config.yaml
d_model: 384
d_expert: 144
d_shared_expert: 192
activation: "reglu"
router_score: "softmax"
normalize_top_k: true
balance_loss: 0.00399
norm: "layernorm"
tie_embeddings: "early"
optimizer: "soap_variant"
batch_tokens: 65536
dataset: "wikipedia_en"
Below are experts of layer 5 (counted from 0) of a mixture-of-experts language model. Rows are named router (the router's row for the expert), gate (a neuron's input weights, with its number), up (a neuron's input weights, with its number) and show model dimensions 0-127. Each number is 128 + 24 x the weight over its row's rms, rounded and kept within 0 to 255. Numbers have three digits each.
After each expert's rows: "comes after" lists some tokens at least twice as common just before its tokens as in all text. This comes from a sample of Wikipedia text that the model never trained on. Tokens count by the router's weight.

# expert 4
router:140107150127154155153124141114113096116085177148138113116122159128124171120093115155124108172124135094173126130112156149174107095131105135108148120120129103140140155180170124113132146118077079140128159149133113112133101115163151143072134084128129161149126103125157115128135159099115118133106214124150169135117162086103097117157146127157096084105116124123161138116140109109112144120112
gate0:149138144125112109098150104137102151127125171116105134138150141090144108121143124174109117100102149194130171162128109184149124156120140143143107155086135153165136164111163149120087130157117112139135138147158135148125094082119130129135122109115139124096090163140148122144158120114117110179128134106120126138115110123117110117148116112168103137142129146118141132100121131123111143169134
up0:135149122144142171145146126159167121155120090149147167100126158153163128128111135137123129106153149107116109060115109095134130134102155076096130133111122093083144082147106113171140119138150130112153150136124172121142109169112123113118144142170129170082122110124129088150171114124075113104146152111135136122146155133106147102114109179101135088193125127229156151118140116148136133139143
gate1:104132110067130103110113092119119142119133135120140123113103138130129143159124153156098105171157136133153154160166163141124134121104094111113102163106151094113157093116113115117138092147135151116100159078112117178119144146107144110145095107132095128106101153130149146126144122118090130146158145118132096140153118114130114110131072142115155157100103083136137142096140159128097152099131
up1:104145172141096111092112148122143137141108132105154109139136111115120115114137125065135152137143121146145122095130158115123137160102150117135121178133151140123137098124125100103117129119113117119150127146125136139158124136157182112129123152107164157124182163055133134113103182158114150141121138122090109145141101115099108096141127142100134138090136129112138125080116151141084136122121
gate2:091101114134142090121123112144154157091083153140159115101129086165106123129114145129118113076155142109115159132131105145045171127121094133110185107141125140103126105185161124134110101140069152126087111152152152141118129122102124125107161168116178177132125134154130125135123103145151164118115140113125132115128106117131162148106145101117148149180062099120128118091125121132101115164152
up2:121093119118158145133087161104159107101130109136123130142128159187139131135129153118113097164187161118162139134140109133144095097166113091102135133114125095143099089111100120115138134142183168146140133175085101154151096127103145151122096143113113103137138077104116125097151129114118110139104091192102136104148160110126138122144124134132120144138126159142150114143154163088126124178163
comes after: "|", " |", " (", " in", "–", ":"

# expert 15
router:160160151166154125128127148131161122117145111104114139141149128124082160141162119141116134092093083160113116110151167102078127137120091126142117109187099158119135134130100125135118151111156134066104129101156120177133146116109154153127117101150151144168168096148137180125100139101116128078151117117098133157126115137145130134101138134181152120157106096079114154143090110124102091114112
gate0:161162114128132098101161156144128126110130113145107132122135149134064115097136140105178123125153145153083097137104108137129127175142160132146134154182152099116117116113150149148083127099136132124094142142120120138109168137122142102154131190124108150170113137144099116107112131126107172116117157160116151068094177109175123126155153155148114089091174100139115127115079151149150161129089
up0:092089169125112126148090114121094130148146122111151094128090121139105145138150102137149136112120141100156123110126149097139123113125106171167153110080097116125168094138121096147163116095098147161132098122128133147148139125111079115119136075099143112143107132147160157097100113145156112150137132120164128135125107132137140143171107124132113127142109132127168125135129136094155078160152
gate1:126126138117132131166132105159127107159149141108167152149096140141152136086128181164115141129085108109121096166105108121110100117108099158143140161127112146099136132138151129122143143142159095118130146140136140114168119087091070157122072176125114136154057111097137180145173169128131101104113124135085160149139116118141112138160110143145150138136161149091108088086126133147133130145126
up1:071092157140155099168133125143110153130117103123201099118127108121081126152108070179134131094127128137128132090110156141138133085099121158109143104137110096129116140139105155122138106109141095155132123157106118093141131130151109158159161120129132131118105113157142132101149140159142147132110124133103116094140104135150121119135114115145102164121112149122075093155082140141162137158109
gate2:081122139106177101128132143147111146151147119086146126161109189174110125086130123164149126121125076135155120115148138127143138110126085091107156157155119153139132142099122086064149136115089154135106139132157106143145153123161116104107144111148068176099119144115118118111109117152102129084118101131155093113124108119078115111099119121143125149158136146114104142164121117135109108111104
up2:132141108145144107178104107100145087141118115175161106126151165150164072134160142145094125120086183174108146121101128110138161135091123095133143109103139144183114114131112159109090104079110110123135154176102125094136144140132142142109113164141103093144142107128168130071167131124108138158130141128116130145147151111141147150124138137116122132148172112072081141097180106151137154109133
comes after: "\n", "-", "|", "°", "′", " "

# expert 11
router:132132105147127145108127104093122173122102130151093132148145115127115157088108149113111106107130169117130164169160150093121175100126110124112119160146143127094145110131159115133117117132147092103105112170086112129117139130157183089121125118148143128104122161092116096138169112130122111156134101099139113131146118159137122087109117113136167144113109152112109094102144093128145120128171
gate0:112150156126112159085167124138149116134137108131149107155105096123115166189115115125114065083110107129159157136133094151106117134123170165107115130108163110129080139122157097160173097112121159151119125100144157113110127147122148103150167116169115104151171104120139126121114119126163135116130071119125125133133133118123135141136167105140095153140105157144149131090104105158137149167132
up0:161118150118132175167134155127144146147160131121136131126106135154156129132124104123097128125131116104089105096157122118156121132160121104141095153109146129169131098122163115159098137094130118151104125128084113157132155139120117157132145148108120166120104100115101118135141112110132155156100154141108127152117138151124121161140089151128115139104147111150179151158131129120129128136158
gate1:152137125143109164121139124128123131145134145109144158148107112098151133142162134119128154111152148127130148168145161141134136114126126154088113122128154114138114144149093149122164120119142208122127146124157111175110092105120133150174152117070114165157115139124125133156065174111117154146167079150138064152147171105117066113133108116117125152116108134081150110146130091133102106114116
up1:166138130112119147166144143140071130122136127149082168129155119152146174122060113148116128118134109104166128116096079131125139177079111107142119115154124167094117137127150153146165145153172109061111163155101149102111162111126132184115147148145125152106126125090110090105132138093149129154111152141127059119135141097158130152085103131124167149113109153117123137112174133141118106138198
gate2:151130138078133131164140126123129160172138095109090120135138121136105116154142097104107137122173126120124090153110135116118139127123127140121134121169131095156138136147116123143087137110109116138168139164109141158151156108118082135080093089117093147123136149094147113096171092132134143123136136141146156121136123140091108102141133087138099115167138172164133151120134158170129127127121
up2:157150123105132119135111106121104145104130145127149108116120174155149147142128120126157111094150136180125135140085132114164076145094165132124082129103151126149131130168149113125162118133162174141099110135102164067149127141103147138152136121174108145110103102106113106145141140138182155098159127143111122141171105127172121113119154141166113180136150145123128119134121140128122165106124
comes after: " of", " in", " the", " for", " with", " to"

# expert 5
router:133122123151087163160100136136134134153112162155127087126158137102110139098095097136171115179144132098144121108107102148127138116142191187124132068107115130140103141139140132134111122129081124146146075124130144100106122145148116123141130183129103105097144122128120152084149090135120122165093120130130118133126096115052119149108115115098126098088106107152159097143132163142140169110120
gate0:171147141132153134137176105164125143123122120133169118166111139128121168103110150111136139172110114147163118104151142179079124131141136167134107144071123139089140123109120172138124129100162162129140133121138114146128135108104119126130110165109105108142086153166150163161117103122138105155106120109149092111134098132116116131162113116110107124115167180131154088131129111133090149144146
up0:133163147152182144124113165102139099121111158118112131129129104097138097117152143146102073116149115159145156122096141125140129116110155107163127109141088150162136116148153109131118098138135070128162120150107138141123115141081100140142147081130155159112105103079117141150157101117134081137117132123110114110134147142105118075140166109202145129108142157136121160105188149130123130152111
gate1:140103107131104112107094126114135098121102098141106091138132121121137133164139176140063134103115149108124082128124149181132109127095127183150133104107083167162147079139131114168125106160097137084114113142139109083096096093126144147134165156119159133157109142093123125116114124141096142150111102114139112116158095102138132178126106124134138138129156109098100118148113156116082158125120
up1:104120097085122105120141101114099104134093116147146151108144141128102157174136147148102144142132119110102094110107150169091116106165127143146199146133142145153090164129137136133103125109110094081146176161140144133105120156166111124148113129122043150154146089140124113096111118155103129115102169153131110161155118122127115152114122101172100124096144087134154147108127117142093092087144
gate2:129181135124115124099115140121119138052141133153102117136144154149155115110104153139142123097129139142125132167117061122157083130142131155134130176097138147119151121177126154118147122126129127132106109186130124146138078101090159139136131140126136181097103121116072139103114084099144146155107160106125130116151119116101107173142140091141112119091157155132151114131126133113156099114111
up2:116164142085093144160100129106146133071122132114132128114157123151129151133123070140098075147120146123099117133165119120130120139140088128128153154154128120096128116144109170138125140099150077134147158133145087096160114082087121085160082109121106124136149124147099139131097157076161111124124110113120128139134138130125121097108078134135118142148127149187121091108103098106153118135097
comes after: " |", "==", "|", "===", ":", "="

# expert 2
router:142118114073107116158132169152164117124170130117112129127143098099150090115154105082114172111154128104153110204130049117121147152128136131117141196163111121162108097122079124118096111112108115118138120149099154090116140127120141108124147129137125166085136106120160100122111144118143121140118107111106102129064155156133123155108070132099136065135157136141140189186125144126103153144143
gate0:132122082107144106128136141059087141117109117116108104123136143121075156116137116158158074119140145135148154149106136107134100163147092096156148138154138120143122158141116152117142091120111130169105124164169118152114139111190138158086126096170134161112141160081079200086137147138118092142107133098145110148116124101121085114114096125144149126140121100147123067146180126179107139126135
up0:111127126123150105123108145107099143095137147079111159104135146147115101166148109107092134119123126129095141147140118168101125124121128161145172135111143121100102149118089122115093127095098124104146163104162085147169172135124107139114155101184186149146154197137122182154164148114108116126116153145107137108095093123135109117172119151098126127119083107087144147114139127099114113117130
gate1:083115147147132167152207146158113084130146126140147115116120117147114173133173117127121149085118176133168103112129146179136154167120114101141110131106110132098135141124136184148105151148115176131123156151118100123104157114154141091097117147081095137105144112128164131142132165126120100131101111128130153149163151146120140104157109150124131129104141129119142111109180114112127124145146
up1:146136125157097131129069092096191078122109123144130116116139096140135164144169173140145091119131122124136088139127109137135147117128115124119139133158101116119132159108088116100078086105124085127118147137097085102112138154141150162141133111082084119127113170080111118163186120102132127136160135136170120123163135160094132127133110144144111133118145107107130124168100116157123113106157
gate2:142116138096149083163165112149121133126142111082113126131102154129134108132137106116134125121124141157129120138109153117114143105131130135105121170091113123057121126165172114130126124125135174128119150126086120116158133138096141141142125153074127162150110141095137157177128112148074135129113132135116135155151132108092157129110115119096094111145099108136128127113122082144138105102116
up2:131156132108144110142104120130095145112074127096132157117087087125154140205125150137141134102141124103180110156138132116108139139093138104101090144109118157137090125091118137132134158124133134152117121124127136100088077145137108154110158123186113128135170167098143088149122147124127166110133150161172106142102129157146104070133144131108149176108125137119136142209107102162119133171095
comes after: " |", ",", " (", ";", " –", "),"

# expert 14
router:108112142152115125102114092165088135184117160115111119127126101125151102109129114117109132136148141139142147089145072133154114116131128097129116181121140115117134125189162138144165121120108109079169148130144165106132117130130094149120081112136160080127107142163166142117138137137109129145115152172107116116150167096151165092115135133119129189136126165090184107127113131148124095140096
gate0:119181110133153188145131100158159134136149133119117140108146141142129079109140117136126105123136104147128156148155093165126167162133159133140127125110161123132113101104159143143131097094174140154125153066177099106170129117142133161086129097131065156120153146157129151148123054125121125123138117100129170179123101129140141121155117133094078143116127129109113125128096095127139159124101
up0:133119142159127113094146084150130107150113119127089097137123057133149109105094096132121168177176142099167134143114158098166106121111129127127109116140111141117128116103095143083112165130108141139135087161099155150137192117155138103110122151136147110096130110160110144156111103148128122096161130084159137120099102147121120152118128140151120143147139158172133115163126124127159131116131
gate1:119115139095135172125161085110120099111141128151162131137159154133107122113101141115148146112092169120139143127146117093119113121138107166108149106077173122146144099177076143158134137131162111117119123131123124112132133143139130102136144137151140094128107155136107147147124116105137098146127121175126110077138109166109125137149121120124103114131153065147093176104120107124100085131147
up1:172138128177169101125090156122108115127111142145096137131114103115147119140140106157122114147133100167157147109112081162127115153108133125110139170115121150154105136111123130138171127126099152172110166089100122116096142129102126146116115124114179103162152112106124119137159169124121137151117138108143086104115122118082122092119077097144140111124089157096124131103173152179133143130101
gate2:113107115130140115151153102099109172113165099155126136095115144144130152100141112131080157122108123116127060103114135128119147175154114136111126152146110099127137162104120134156098126136079150141101091131163156109099156142167132113102143110152089124132122125158121193092130107138117154134167096097123155116145116118167115152159115140097130163142153153141144119133111128146121088079103
up2:169116134092121110113109163149133104094138111103132158151125119111141090155125101140116092122138101061132174167097118142123111112097161135160121103108144160156136160141122120104168178130168149156137147112115115136122112120111110124149130106134149139167128116072144126128139167096156130115103156138116182130079120150109140162128140145173139120145111090098131149140135136156127181127139
comes after: "\n", " |", ".", ")", "==", " ="

# expert 10
router:106121136126148176092118134129113083110123153093146122109172136098121114156126127136151099150154165116076081214093128101114060168136164120143144135074122085144135121111122104141133146099154150171136149147115152121158105167139126096129187146078118149110117134121108104129131104104142123134133129106128127140134134119167158130122113139116099142134133167092133101162174133145106127147146
gate0:089163134161155106156166118150122133126137107088122123089113141141158133099113144086145182114165147065134123140112135149140076107130140099173123146116112108082122124142122138147126127142111112198127185140140119126089146102138202109097131140138080101165105128073106166156124147110122126114123144116114102108136124107103142117089153131123126101144130093160089081143108155121129068121155
up0:096092118154139171139122138118127103112125117176145158141114124129147109125142112126121119125174117086150124120123147195149123133128118100119150136176160137113158096114152198108161104142130109173131144142114093133126102128118182110102122106151143100147118178115090142121118158141160109135103185128105103104179159089092081135126124115149149118155108104111130151142154096150068127103123
gate1:131116160152140148130161101077105169120100134129102124135146138151120107149154150101122135124141125176157119134147100098172121118131144112100114137140155148079117130153130162111102150158137131142085122108165150144125157122144145128165113131112105101112100119138115141133113142176102111150100097107158136163117131105142111114165103134153128123171095135130101147114156161153119124139144
up1:150113127162151114118127119131081120129128111148151088111126142100155129161119125115129119126129089159177085121160136099150171154118133130091180146131162115120107123119102111214151113182116156164179104113171124136133152161149134112080131103150155146140130136146152131098166102097127138218130125097090119120099080141055150141126134121125095113130078092110129122134155101120137138146065
gate2:104116157135131102120079093129132109123083089137108121134112111114128125123125086169120165101112151140131120137108126137114145163146144119145110136041139111092158128132117126146116163135129122113124131131073092172129104155193149136140081179171126111116143114100114142149135135186111109133188146082103190128113131110145110108127114127130141110159136135134100099118082118157084184082152
up2:111147155145132116129119118095102125112094102143152105138138106117146114121146128110138113110137131156106141126132077147138112138123083124143150131083192139164097121196099161071133117133147153129167119129143156169132122129141147139110119152144111141111149148141140141150114137135107131110138114175109179115109142143164090075116141096096146176148098082140135122114087100112133136111155
comes after: ".", "–", "/", ":", " $", "8"